Below are experts of layer 2 (counted from 0) of a mixture-of-experts language model. Rows are named router (the router's row for the expert), gate (a neuron's input weights, with its number), up (a neuron's input weights, with its number), down (a neuron's output weights, with its number) and show model dimensions 416-447. Each number is 128 + 24 x the weight over its row's rms, rounded and kept within 0 to 255. Numbers have three digits each.
After each expert's rows: "comes after" lists some tokens at least twice as common just before its tokens as in all text. This comes from a sample of Wikipedia text that the model never trained on. Tokens count by the router's weight.

# expert 6
router:170111091156148164131115136146108142120159119164166112132105129125118148113162202128154102137113
gate0:165124093157155120114116100131090145138115137113145095151160144133143095148081110165152105121147
up0:135126122131134101144138170099177132149155153128175105105170105103108131124103123134143108080123
down0:132125149139152126102155128140092128139131120113075113123095090145142136102096135179115148113097
gate1:122112156129180190146155104101110117150147119089132142173111120129128150115168142109126109118176
up1:143109163101168131129139135100081111122105101120147120102153133112190127146102156116111143137168
down1:128127146124186118118137133126103120108142120112110116121167119142121124131128121150094148125158
gate2:089163137120116107149088140113146113132162076167085114146188123130114148134150178114111097128150
up2:127119141109147132080135128111103129153093137131158118123138115087130135129177161109123147138163
down2:160149156152101130105118137169124150151117071162103131135097087120156138128147156157141126190142
gate3:122096111132119127125119130151144175133168076150133150140148169151117116119142140130115136115136
up3:166110147108127134147107102092121127129110141165156161130151157141116178163138160129131154144142
down3:121138105079144133112171113124120157084121112164125119142123086137109126116157189139186129113122
gate4:061155100138091129083138144158150135119124126160130131108118145100112115125170114123110111104139
up4:073124069191086122119110114118073168129131102080136167087161132124158106167190092100145205086148
down4:121170137120135098100132138118158148115166116110123087115144153121173092142137115152099132108098
gate5:154091139101144126131146115091167165124100130108138150093077118155134150176160099129110124141088
up5:165130177149132118104123106089139126093126129121161134120103106148090102116106078152082103170106
down5:152102114161176137168139138121111123156131104132119163100116118152118146154123165127144089162131
gate6:145159124082160138122119102149120164145103134150164136120139113119106139105086164155127115137105
up6:151104140133116089146138144185118102141127146140113131164133155124112097142080121134121103150112
down6:094157147116123130134105128086085171132094169143132153124099108127137173131132151130152120127150
gate7:120125104198126124126165127129116118195127099120158127134103130113146126128107128096122131125155
up7:125108154108107141102124139120113117149093143130174088135121165078110101102178103130127179117120
down7:126114137141091175102168102127156080137114121143104129138083159115139134137131122131116096088110
gate8:117145096108104122133118131165125146136127074145145108103179114147153147148105147126137099101131
up8:096132102155138145131104122132063142095136106150149117125123132095132137127159098136101149142111
down8:135124167131140145135089147113088131131147110148098133097154132077124123150161083121106145140140
gate9:132108124109147121134119142114104148127132106121149095134135132168119148123159140119146122137080
up9:110116107118138152151130095118027163133118093139161144124105086147142116146084127110128129147132
down9:123149141116096098091114146114087085129136108113124159147146149153121140143122123164112121113103
gate10:150126129115152167121108129141117157132181121126107149151101126151124132100114130108133139086120
up10:076146141107157119165148135155143098126136128104128145125130106068118111149074142139163105110126
down10:145145097125154098127121076144164189109120132079114102103174140160152138110120135163115115097096
gate11:144078118160092111094138130120175068126150124101113137121122147142130139142137140152145122107143
up11:138148096107113104175119108117166104122106122116097086108114142110151126124114129132123147091159
down11:167141086155066118149115146110142123124126132127124108149116168122130133129168098132125128146117
gate12:116109138136134178112103119158129127133123158155081093135132168155139129145180111068144134137115
up12:160116139122111085152121112114126109101172122128149146168171124101184140136153122083132138127136
down12:161125081103154121138160122094105113132097083088126085092154114129077119143128132107139097117133
comes after: " is", " was", " as", " a", " the", " in"

# expert 12
router:151153102083094096150141105108164142127158143083144125131142136106128124103088112146086119114120
gate0:152127099151101124158160104103086109190122151199183089147144133139100163138131086086126110118148
up0:128113111150151138099164123164147130112121081097163132119159099093147149119140135156166132084152
down0:167142133148148130115119121102112115122126106101116070132142125129113137147156106126144125123094
gate1:108142111141104142113153136085148104141135148104110132125153157106115153149134145160138128111155
up1:118107115096153141119092107102108094157117092154114105126105146118129109110136113074114143143139
down1:168142135108074153124141105137134113149120095132130104097104158074107122097133128137144165157070
gate2:123143150113158126092113092140173108097098126109105167110096108194104136138151151173102118108190
up2:088157152105109154114108157139152098130122137148130105122185154146147120179164103108103135106116
down2:122116157118138131117152130153113112094125147114075120099118115140114163133090150133126149059112
gate3:120176165138108101155109112078125115110104127099170122107105147101154129146133103093106104125152
up3:147142162145103125121104148137133118133152112089164118101096090068133139093114073116101166124136
down3:098110142092117087116111088142078111165122134154137098086103149145135133103105145103128150143104
gate4:124153151189093118119120110103093115152117125162127104123129105107095126106126133105168139063128
up4:154152132130134123133130127098100091139134141189108111137070089135113139145098138180161153155092
down4:141132160121137167128132171125104162116108129182157123133131122146138107113138152138118133147093
gate5:131137140124086134069094134137099171118144150118131096112126136119140127126071099102120116111116
up5:136167096148097155112133109184080124095162118130088137137158170103116112167111141104086085135115
down5:078101144146148159099153130174110097143174135161134154135109126106114121130136122097117085108117
gate6:154160128126121132142107146102115126083152155062115147133119147118170131176124138114134138162097
up6:124157092147126145162137138125117163137142161146136144122160121104131131154127186117162157112131
down6:054133149119108126166160144087101142146063138124062104181124149162083093154120153163129107123162
gate7:092117190089100102120152147158080116159148144173140095110155137109096122143148071117150109153175
up7:143150118093145148093097082106137094130122141106103130155089144128123154115114164151146130138129
down7:106147151116109146145111118123117096103150118113134135124109121181081096115130120149140134098124
gate8:148147110124116139092105139152110120078136136063112116138125157132118066096124131128147126168153
up8:122163118100133128149103161120108149097089118127146123113087129127109135100091075167104147118133
down8:143120117151144115133099095117109134136133112069076142119086151091138087147138126127127084134169
gate9:116142189125111125137172121145096128124134135055152129114102113115095107126130154133120145146112
up9:124098158103149169151144121154107112094116118150120119146135141104122156115123130099128111194154
down9:085113128131098105144099123165104135132108183095097161158145131130167133114145140173160125137113
gate10:109118108141110144123119101112123095069102117123180115086137142115114149113085104086104135148135
up10:141122136113141126093154107154155156110117109136156156161101104148154076124111093152167132106134
down10:116143141109142106097157141118176177137084147159162122098136130119179152152105094106125096127129
gate11:127115140144161111122116135123159110092175101155129129127120103117102150130139130141148121122131
up11:154200098152114119164103187148143136172164148135104105150206132127159159106082096140142117124118
down11:107137113141104136157068127133100133193132120186131156159125149154146103109103127129162123097076
gate12:124095107104129127167144096124143142127121119142130093072139101125143120171117102093128144144112
up12:133136158125132129081146134170114112117111136161123124106114158089143149132158130137129116152127
down12:156133136127141119181139129116113172134136130097153114156155097125143160163094068084134066127153
comes after: "\n", " |", ".", ")", "==", " ="

# expert 3
router:123131103083142125131133143116081095076079077139133179120189111073123114105137119150133136098121
gate0:138138073111143159117074107118119123132128147136146136114117074144149129166131165118144140171090
up0:132136117064136142100153114091143130120129152117126150122156157142098134149154127157101107162137
down0:129104144196132140127149140124152129132119133146128109155135170140144127091141102142141180146125
gate1:095127130095135089156130182113135158137125130125119155120099107157161050144136116154127133097138
up1:189092091125144127102138096126160170110112151128135163115128067131177106130131150107112173130107
down1:132153134092117127109144126124067157143118127111122100113101113132123154137123152130129104134106
gate2:111070111127134138102127146170093149131140104102132084155143124150147100105141147145126125130152
up2:128129113162151124094149107080133104167143171121140133169118167083153085123116111121114136101120
down2:131160132135127116108166146191134165134137159114149083132131128116152125157135127115090116115118
gate3:169133129148110138119149100130153116144128136148107110124124101169146109142173108131117105134105
up3:147101141117117158115146142112135090108112120122118138123110118082109138123124138128166102143125
down3:143124099156120128108133162117196154128110134144142133135088148122138109117116105157103134153097
gate4:143090126100153170151122106137154122080131125134086133143117159085155145135115114141106097120108
up4:150097159133112144158101124151136137143146110116123118139115158123109129051144139171184211101124
down4:126081132144170152145129099169128094131106133163138116106083115112175144130103138095141128168156
gate5:163103159139080075123104124149142090099153132127101150118155110117112111154102165160146156122154
up5:142096149159129116139125138151136114088109092139166109125138087119128125131096132172124156119157
down5:148108122139100135142081092124106097135127152119115119138125111165151114134132098120150133131090
gate6:141136148083150138099131146111152126156117121161118120135172165125149097133121110092121093138103
up6:155108143141155100118143102132139118147126112144113133135108137113118110119145141078102121124138
down6:104110131146112102135094110159122147159145164115119133130143154138134129103103130138141139156104
gate7:115138072079132113106131137128141088174121107149160136138161110143155140153111146158146136147127
up7:138131137127143117163106105130190102123157100171122140109136113087152140133153136149166164154123
down7:110139113125150160156147134145125117121121127143144094134093120144173151187144163175128146107096
gate8:120084151119082120128148154117124137138115137144146128101109120090128069153127143145133091055105
up8:135119170115119145145112121116118151092122139127096138179145097118113149137098126110075175146123
down8:149116173117117150139118183134127117126132120093144097136124146140141169118144122125118070114131
gate9:135115141122107142173115164171146122109181103110141128128108162154104108104173107144127145124128
up9:116156084086119133184136111143153130129106123136136103120153127164137126174126120134103104119162
down9:133143082134125148131162175114147140079133141119131160104105124124155134112134116110107125129145
gate10:123125100125164159129144125129143137068139109140101088121143098121128138159102142135146118145126
up10:123135124157154162110129178173148118120088153132127117144111155153168151114103143122128072111126
down10:081125164095128088106129120148137156132112083116105109131114119106144124130142119147142124103125
gate11:123123146080114151152153116124131116096157177156132141143160099136130179117133126124173117143113
up11:118158131100110166138154108160120142193121087118195142111104146127134161154110122109151147154144
down11:130123144130147116138073093143081134162136123160109146165142089096115097168123125107139108138129
gate12:117182087137142138108069107132128146131112108087086116175174116110140157154097125117161152139155
up12:121134123141166135094097106127165093113142134148119139187148132135100154109105091125162111160146
down12:135111136143086119141095129120135150087165150156135099147126139123162096119122117110152120116087
comes after: " ", ")", " 0", " 1", "%", "1"

# expert 4
router:118149090172122151151147166093126130119116093088155111122092111136146123150122171135086166121141
gate0:149152149145108180119089128123133095109121147173131136159113107103151168134107076115148123133137
up0:136139122114142097115114161114135118155183121120161112133123087115108155095125115159072141124108
down0:131130106158130129124142140120168166148132130121134122171087151103121127097076075120124093147160
gate1:140143134148140111151128150119127120146122148145166088103145116140111156123137119124181122116162
up1:133132167189082141106172121150095129109133121093118136113117153129136119134102081122155139182116
down1:131128112098104130115126131159176147104137141116129141113160127141162078127106170123162163136095
gate2:156106134134133103127128116168111132097199121162154118093118114103182164146101132138107134116130
up2:133144113117141143128130153110109136133122102179139128097134117126160123108127143108139142125125
down2:118128122128140141131127120123132108124148125101159108170129143091155088134111115128121116152141
gate3:155124149113090159148110130126139170147078157094087139054138106133147113150096114160094136118136
up3:099159126110108110122183122131108121138136113111134111114106111089172116105173111117155123127137
down3:089128104116096077133178100115144089124126152110133080149113133096102135139171128107140120151129
gate4:138133139112132137166137119121168156108109158088137131121116148112125124179155126122156138109127
up4:123160112091133134074152139146139110138134123103114130162160108144161156138129123194179120112142
down4:120104162109120080149116141194108117099171149153143112090117136137112121104153113138166129139133
gate5:096089109125149133098136121123160132099099138147153153147150133108116141094169067101120126118115
up5:144139115155104144159163135072121151112112103109157147153143112118121116140093121123123141110090
down5:138151156132101109160096121123104160145129143134118149137134087155129126094115186134144098134102
gate6:162120162131147144152116112121183139134165131152154142103135135128088166158130154134114137113146
up6:174132128101125176108111076161080102093104153180147103102131121085151117104127139140104186140132
down6:100141132156115134173108136146199120134153161172175158149134153105153146084101164111094119149100
gate7:124106126125176118152125138104150129110159130132115151117119111113159156100147116106094122073140
up7:092143121111121098105092113133135134142153160102125138152120131145117131143140173129116103130100
down7:131139099121177092141157089125144096131150129101137075127125076134104133173115142144158104098103
gate8:093121135157109133153136102116188155096118081081111131136143116106107152139065134147126109108104
up8:166155112175125119117109162140110125090130137149121135149123086138134154113115147121121149122129
down8:143126127108120147148130128139153150106110099140119124132119123139132158158099135121109141140089
gate9:137114150125138072142121137102168153173091154165125146133147102112112121107092124125149135141132
up9:133121110106148159095164154158105131117085174078105136150133115150121145136142114085168129113106
down9:133152139147113087158114144136114138143140116129127149097118137152122103153122091150141109145143
gate10:116091129124120153175166111165146112156097122102116113108146123136184134080106146111090104152127
up10:129129137139094128169162120156101118138117125124117122105125123117126150121141135180159140161093
down10:112096169136115140112131090119112157140131134154131115109112093129125129143131118123103102139143
gate11:094139153127107144144138137123162095132093184138164123144140148125144124156149089146080102119097
up11:103110143150126145147141110146147158138143107119147123142164132135153120147124118147093147152143
down11:172130131089087142123115164116169124113150149128114143137114077064112129138088142124120167114124
gate12:152130098133137101100123108156146153115108152114144102143119125123126128158147162140144100151119
up12:106122128171113144173128095090114117172179151163178124129103123111101137149103119158181134155078
down12:173137110123075132120139129182137136147219129121151112120153177118139122146136093115124147114139
comes after: ",", " in", " (", "–", "|", "In"

# expert 5
router:140149098104114115124166137121144099140155112150140126129124108107161096114069140160116208146119
gate0:161095126146133078127107171131156124103133134149183092151115126122150121108117143141151136068117
up0:175159122132085204126102108112120123130103157169127109144164154122176120154114154140099154150124
down0:132128120087107142125111135110107141148112091128101125142121092103137117106046126110103153137112
gate1:138138084124111102160154132130142094135153101151118152161146146148088139172122127112155155118114
up1:101122167168133160099130107113142124109103118134122099167134125158145139161147149112135112115153
down1:097123134107106114147163149136140170127109153104112100153139126123133145124071141113120150118134
gate2:110133143132146125128126137133083124136095073143146131084111162127145108149127142091135076107125
up2:126117090082110152132120140132146122120135155096127148176098185135124117150148124092125105126112
down2:139147110124117112089126110124133056116150143121104144088141202147126116137145100133147127138140
gate3:127122149098115145201137121150136135132086108115108091180128116106111164098140179151142083131107
up3:165092102122135123124089128145129099103137143120135155118146111136147149106098131092083126180134
down3:085145123129116129102099151143176121166141109123129135167134140082143162109108170155081157129169
gate4:123121178130140145175122139151140109155121141105125098114094125131139122185138133149166129095087
up4:119155166132102146179091137137137141146135206108104119125112145125118097162144085144216121139146
down4:174158131116116119158131118155124158154153086173180153120173182075132130122096133136118124121130
gate5:108106120128117095120068146145144123113149146149136157133167121127144148146122133141121140133125
up5:135091126103097129135153144164114181131187094131111129093109160111154114117120125153109102107106
down5:141130096091133152123099169120147150085133083141082112156153148131116094134133132145108141126098
gate6:164088176098095104094178128087132144092104136146107122084137112148173125116112162181085153158152
up6:153163133180105136104113129115132137120115141108138172122137157147142164131127137122148129123105
down6:117163121160170147106142146104100139111131157085133109135076132095139077130092125141116093148102
gate7:095124116155153101099149149180154141120130114152114120145106132091120151126142091170121126170147
up7:166104093157140142130138142112150148117123129106115097141124106049109137119162143173138124112095
down7:125116137157094083143133159112138142132161149161103149116133202120150133112159130121123103102136
gate8:077129119103095156113176111156084121121140079110107124130140199124125119125168099116123091144110
up8:159144099145138150124095161140136162088089111133140108102076142116115172182133135131125141095171
down8:142165151137126146096131121138111127120122168110157087136114115091096161182142092115154167144113
gate9:159106157130096153108156136106154140191131182100115120114097123148085130116121100084116138165113
up9:144128141119123133127164148131182168140144156127118143129106130137143095106132125191128128122130
down9:144145071134139116157134119137141121128085088169158096170143130120162137138150097127136096128137
gate10:120151135131130110099175136138119145156104141164157162142103123089119123141137110122122159142136
up10:125143164102117117156152120156100148140128129155178154131132074131141146145096164168129154109124
down10:073138124134085123159152112073077164140136150124125127138165141130141105111142153094111137098138
gate11:185099158152160127139144115106095076139144114109075144161100153136112141125130132118131083130106
up11:147045149093151157141122167085151119116115113121061127137100124129155129126108149079158101134122
down11:189141146184137136129157151170125166150159142112157134133144121132114138145103099120138146152158
gate12:112144113185088141116114139107103121181108139128123134136165113139159172128101180139084161163103
up12:109168093101137103106126103107091133109118127144161123127154148122106183185098050157146167133115
down12:175134117121125135158115133154090127153131091080137135085137128165120119137133125147160153141127
comes after: " |", ";", "|", "–", ":", " ("

# expert 0
router:180139130145118153129119114108127160128118136207114118142136157125152094135144124158165099110132
gate0:178125116112152160171142098116104114114158144123101114151128160127151125126136111130137074170150
up0:158155150155097145135147135102108151124129129146135149136124111113134183097155123162138127113175
down0:126125163098117175145117098142133143131147094170127136120140158144116136150168152118091169099074
gate1:140117100111145103155138135140099169163139101178139170122145128104105138150102123145151122151119
up1:122113137095155121136136130119150131147109150161094153136114123106131131107120111095127118110152
down1:185119097147089064079105107121115167164119117113111165131167154108128166119131132103126160139095
gate2:114136129127081161118125158110109108138114119126148111124108148114119119160114087209145113171107
up2:174133135092131111092150080114131136104158073092118089119120123132118108134079127097135140152185
down2:143128132164175108150156140151173149141121130171145148157127131152145139134107144137141137115143
gate3:110101158133119100144114135089116123151081124121140164097127077115143125191073157138147084145115
up3:146156123160111137120172118133117157115118101134123126103103104149135114128158110114133097144072
down3:115139160171141098168131131108113118116162131132148092153128143105131113158142102122167147114139
gate4:153138128169120133107149111142125163153127102125155163144148153130122115149155130134131095136137
up4:091089091144062133126163114149149104136134087140130141118158142144118143138118125123124113145117
down4:108154140050113138114113116099151136133142149136115119155154134125145116134122144116132183134123
gate5:144112150148102211121135117149125113151103135154095110134146100144152105137122109134083123102139
up5:132134095109100155146129127127135139137126103149147141133107119138115143130123123091118157163107
down5:158134100132099149125117102090099114144097138091129139134102126159104100096156149144075126098113
gate6:080165139144119171162081100153158106164098168121136162120088093149136124158168127111090090118108
up6:096122179128109139131105095145173151138111149162162143121103162149145117151146109104134097107141
down6:087125104135136153102116119175140084148110146114143168136137156103134153162110115123104097138121
gate7:130107142158129136106123113164093115130090132116146138116189127138147099136114143096142138127109
up7:090097128127126139165100144151139106139097097127120138180101119149142163091142140128147128156096
down7:093076135128154130124127161149122092127124120125159127121100146154131141121149106147151129147126
gate8:130131097131118119117104104129103099124136142144077124114156159112172122105108135147128114087083
up8:140149128144134098148129089152112138118130107099150108149102138134151154083122144174181121093133
down8:148101087123189142170110106134165124151135098110137112133136103125091136143119115163160155107173
gate9:132108161085109101151140131118106132137119121134126173112140111129091098139180151104154106090130
up9:132171132159122134107150123104139129148149111130147136099127127103159086109175121167140136116154
down9:123152105114081126141148105141152119169188153136120126128107104154120125122175133123147182142103
gate10:143145203130093164124097143083165138098159140175126113133144133133103140132130098168178161051132
up10:120108135088154166103129135127124144119150124123083135122123090105147115118156169095141108092140
down10:156075173112158160134152160118126104145218115118085136120119094131150124157159193130105144155146
gate11:153180168114145160146130112111114130115144124134134149104131179119150178099150133160117136123089
up11:135117107119097154159109149098118160169119116183122101115134142093136137113137134135149080159138
down11:163193177151149159194124070117167143151109149153087121159139148151135109117100121113135110104115
gate12:113107112153129124094136181134138093117074172105162135091150160130160155147139123108148114129136
up12:132125150111135131137135096088138128176147103158103117117085131135140085186153187140081143127149
down12:114127100117136098126084120139088169134129122144112145146111109150157095128120121093115123129120
comes after: " the", " a", " and", " The", " an", "'s"

# expert 10
router:152101181158113142087104110148079154173115156145116111129109146116155150151193100133164163104124
gate0:141133099101170150120124102159142133147106129142179114175145130105098124128139090125110110131164
up0:156142126111096128117073110142119141085131120143138160114146083100144062167140113148117154142112
down0:111122131121112147132142155146130156086131120129179100153123123142139159128171141086089068135122
gate1:115116130120103124135123188148162153150146090155154111147121154133137108125100094112108109112131
up1:155127108108146114138139127101143130129144140108123142107134146131125169153152165127136103144133
down1:166109126158101125173133121138107154103123110139137139131173084138161166128143136127047065109134
gate2:132159116089142180123067122147123102142148151130164154117147114125162138197106128115099123116145
up2:105104113103110135148155117146157154105170077147108122160122119106133149105094175133174088099078
down2:118099117131129164110101162126128122131146119150166086144161106177133173140108157122115124138124
gate3:115099154139124145133120139174118103178097073130088148126119130116118123155098154152139153130144
up3:117124100192114142107130169132119114128082148110159146099118111157111102134158140128171119117116
down3:168121127109099104099079110078165104140121133098125130137133127092108137129114116080123065102121
gate4:086088143144126173144080127133091098114136147110104139140145116133132186127128135148137122153151
up4:123088132117097179103188111148164166160094146173152063164118127132125150117137123107143129125109
down4:173142137116159132150091115126124163161089119117133126085081146105131118125117142148116118110133
gate5:160134121104083158142137132137106135100146139121144133134126102139146103142147154115103162118179
up5:116131153119120100108101176159129100125190127161085117123137154116136099162142152106143097125168
down5:123163190116125088129123144152113160133136109168076114114095129118145110176108118128103137144082
gate6:127112089124138159139125093152145153174078089158125117119104127095126089161124107149139152129120
up6:158154104145150083135152150129100104098137104102158060131119134138116124127217116168157123143105
down6:102146129141094174130136162143110136109145068111147105149144116137091154163144107128130128082142
gate7:170124116178137117113157199103151168102143133124130133135142075109091158120157119156170148111131
up7:167112181117163127147129132121144129111173149142143119175140114120113119190141121083175165131163
down7:140119118091099116133133126095114174097125096164157114141173059172127146112105133111099130102168
gate8:117117112107166106131101127192110121153141097092092112139090115193114151144129130130119169130077
up8:101113159129139123098130113045147154134143139134094147124107127082139086100139112129128143160117
down8:102068137075137142123129151150134163148125122147140105135098132148153120106170127115127116107121
gate9:130128121124120118099162125140165145122161181084137092097137141115122106117116156133115123131124
up9:150119155129108099129090133135142129127102144127135113118133111135154100140100171104149152158129
down9:127129160114113109170133133115128168113118103135151141130151101146105148105118129114139119121101
gate10:135175140165118119121154135118110093115109136173125128145132072115114150136122092154122134108141
up10:130107159136094117153080153125142168109161116137115160109128138069126135133143144136131120130115
down10:142132122145084139100152141153099096116149145122126156163120148109122174138163117131134121142143
gate11:100120134104141161133086126160136117162112171123135104141130166144157100168115091202132128102113
up11:085111138179172150128069177123145094153153097129152097141094162108133114132126117111130122130125
down11:153126115134125088118108147093104135134126139126151100149135093112153099144143139130107145137129
gate12:109136112143126148104136117125129185113075118120090130149110099130102112104119138118151162161162
up12:116153099162110152135131133102141114136142112114147112127105092153125104137167106153133136157122
down12:122131125111120152104141120140160110116119135135159141111123148155140116129078095143112161112133
comes after: " the", " a", "'s", "==", " The", " his"

# expert 9
router:104086175117163102143158144119185122120166091148134126125132127188118125111090131144106076188158
gate0:186126094136116100124146135141146129163123133133130120136131110124095086126144140154164100143135
up0:120114154139131174126155151125135127117120132163104081170156128124123111109188147098094134129088
down0:134125142119099118076127122142172139131126139110117156173098110134154152152169148081152159094134
gate1:129151154083125131149111140108128133084117108135159155124140137139148136160074137123145131161100
up1:110175154126112111141099132156060106150174136142107094138132109107136122134115194138124151112109
down1:129119111126122106158102139099094157151146140155110158161157127063128153126100132102137146081131
gate2:126100111131101137142112170135114146120131173102118103158129137155146128097115157112077151157096
up2:163086136084142124138108117145186112104141125097145124158101128144150112114105142069147135106129
down2:123140129107124077109136089095156106128114129091129142138120135125098158111123120123160119097109
gate3:109110102151166112155125128094110107079129112121144138141153104150094103191081150105096131080139
up3:094103114115134125163136144129116108150103118140095146156127137087174170110143144141161186185087
down3:140130120061107143109137119118124172159105088132140172141113139138153119119116103115139159108144
gate4:153076107160130100099130107110137123129111153121117134122147154106135079093162151147143100151119
up4:143126130156095128153131127154116077137120130106111102174097161134117127160138168082145103125117
down4:140110147139132103142114118119118117140119127123116127128108108093142161145137132099106136169127
gate5:126129117110101153115153103171136121129169133117109169118114106108154122135120098159134131154102
up5:132136080149131143152128139149140175115120144138120127122094165165095150140141140103131159135140
down5:160111110107152143128068134103122114129099109107095144132107139158126127168109122159123121157161
gate6:122126137123174169075086153137125127061109115135091100173139123136093089131136154145091135137125
up6:128106139098112153156174160134146111130116180147174125117174129156140126149150151095125129129169
down6:148133150095092157122162127137128142168108098165134107097164109127143149161118123123126123087117
gate7:100105134158143131134146189077141091116097116155141133127134138133147112113140102145161122116125
up7:160132144143143134122131088140100145123151155116155118123105140142118191153142126105139103133140
down7:131130111140134144135120124136130084086109109103157146129135159163134128159117181133145151160136
gate8:122173147119175143132132132172131146132158127145159120144125101172155105136124129120124109140128
up8:128137106132147108083135116121136154183074097125157107138167152123078112119108104126162104127118
down8:159137123125121080102123148163136153126158165116129091155115139117129155138134122153107158140108
gate9:091097079093158129145085158127147167087108134104117117151111121149145150112144148086121104163122
up9:075137131124122124131098109114087108169181146164133101126168121144099120099085141126136144152120
down9:190164106157126115148128133125106113102153123151105110095124151120145162131159127133122149084107
gate10:152101130123132160096092068174121141151161130087139140135157093140105076175163135108121158140130
up10:121063119130162146162142140125172134178140114102097136129120111112102118129126146110092157076115
down10:129155110095129136123133116115135119162145130121110144113096152108131087117120098153109112109120
gate11:117087131147116120146120116146129168176124148106155112146142126161093154101122130127135102133145
up11:136168142125136138183145152066111103130093103143159094096133162138156132121138143161142138133140
down11:104122134105102108176122105158121087111093130100148072088125110153149128136145136166167079143133
gate12:155107133115124165136109120130112136108162173108183150152114127127136173149151154120149129114104
up12:111089093121137138120113115112163125120075156114115176134120116188160166160113101152135111145120
down12:143124121148168142146115162143133101130139082160134136144109105134154132169145133109106144121118
comes after: "\n", ".", "\n ", ").", " al", "to"

# expert 7
router:171115150087115123102138141149143104137108163100146152119125151132173135130155123141109172119121
gate0:122103075125139121143158167086136121133104184138080137128136164151150131160114113133093110123129
up0:141156121119136136140089123150078093141146115084117161109096134114123144139113146150115141126141
down0:124143135114156159142127127141074158129161143125131139126110131134146139125093118112118107125163
gate1:143131120089126134144148130138153162096132082133126106121148117125123134110134118119131116119142
up1:113070133141156127151136114123116125129112099121154156131130134091107102106159102176119116162177
down1:131109140120113128112178135121105146153136066159134174147160141087138098083170125115138126157109
gate2:109127151163149144117102115167151101119133133129147131113151165129129130141150123137132161088113
up2:145094098107062102164086077115119149123112129153172143121123130077128114074142132095120165154123
down2:115142117113107100112104142111141158148144130089135124166144087107148130150101146090084096098110
gate3:118149145147126117125142125127144143147095076116160090141091126110106092119115130140155108129135
up3:142125168110137139182157111112149150103157109130162147161095135096126134111131111119152105115136
down3:141118109125146160154153101136127135109099065133126128135110136113134127128132153132110118128092
gate4:139185177073156164154125146147125131158140117132113115165134119081175117156175084156124121087092
up4:129116125111125099135099168140092144133132141115152115169128099144125165130133157163063113155126
down4:099158137163123116144136157134173150172079126111118093120113131116106128134085147138123143136206
gate5:132121139136111119136141136161136132151111166096122170160125124115091139101148127079141109127077
up5:133186134173136162134145101128130132133098153118122111129099120149133149118103152177124122110123
down5:140101125157101106145159121115112129124105137122125149168104114090091078110108162135156136166091
gate6:150164122140118083146134177107119090177116137111106142147106167150125127127156098126088111126103
up6:110139144126185081113105141120103129132129168145171110144078095143127088123177137105160118112141
down6:091134111094129104133120183085114139149112131131133161135160112101104164152086135152118114090088
gate7:111122117169153121097118146155130111155127163145137099082137093106149148114138136090121176163094
up7:139086115125101136090127140111125080131127104109118110094135090146088132086124088119116131113132
down7:161149128163082138083104092184128121142162180108131083143129128101133084128110119111114138124100
gate8:130093132123141122125143129123172140120111106079129129096118132149104128105166139113132108138109
up8:130148108140159114102105116105128107168151134156107154142189161149125139118142134139130144133101
down8:117100117155122168115113103139118128148113128143160144137069131141120128107132186070141078161116
gate9:117158169145111145133140127120120126110127139113077096114121154080107117122159163146131116107147
up9:124164140117141094152116122100147113130189163138122088098105121132106133104134096148147139117097
down9:159148139110130089118156162154125093166118160097137138125148116143114120084096124119137158150142
gate10:140140112160168166104157144111136130103102123133146152143087161112117116142132121146128125113172
up10:116102138154155123136135110112138123147103154091161149137119096149117155136113109115120146135065
down10:138129134091149154120150136100120100157146133101128145113122140163133160129106155132102118151157
gate11:161150118143142135109160104154112102124131094129090099110120151130130167182099156131113129137126
up11:111126112144089123144123097096168102122127124103102136121118119154096102144145098142132103119136
down11:107165111101180153139154090138155130156121109132110131115137095162111131098147143139127115099172
gate12:115134101166062105080186105145157118139148093087112157164087131124075122113130149143137139095146
up12:139125133159137133125095116159102133127157137150134110153103108125166121107112100150126106087160
down12:116104106102168099132097119163102122107116111142141139198143132108093131131156122147145094124147
comes after: " of", " in", " for", " to", " at", " on"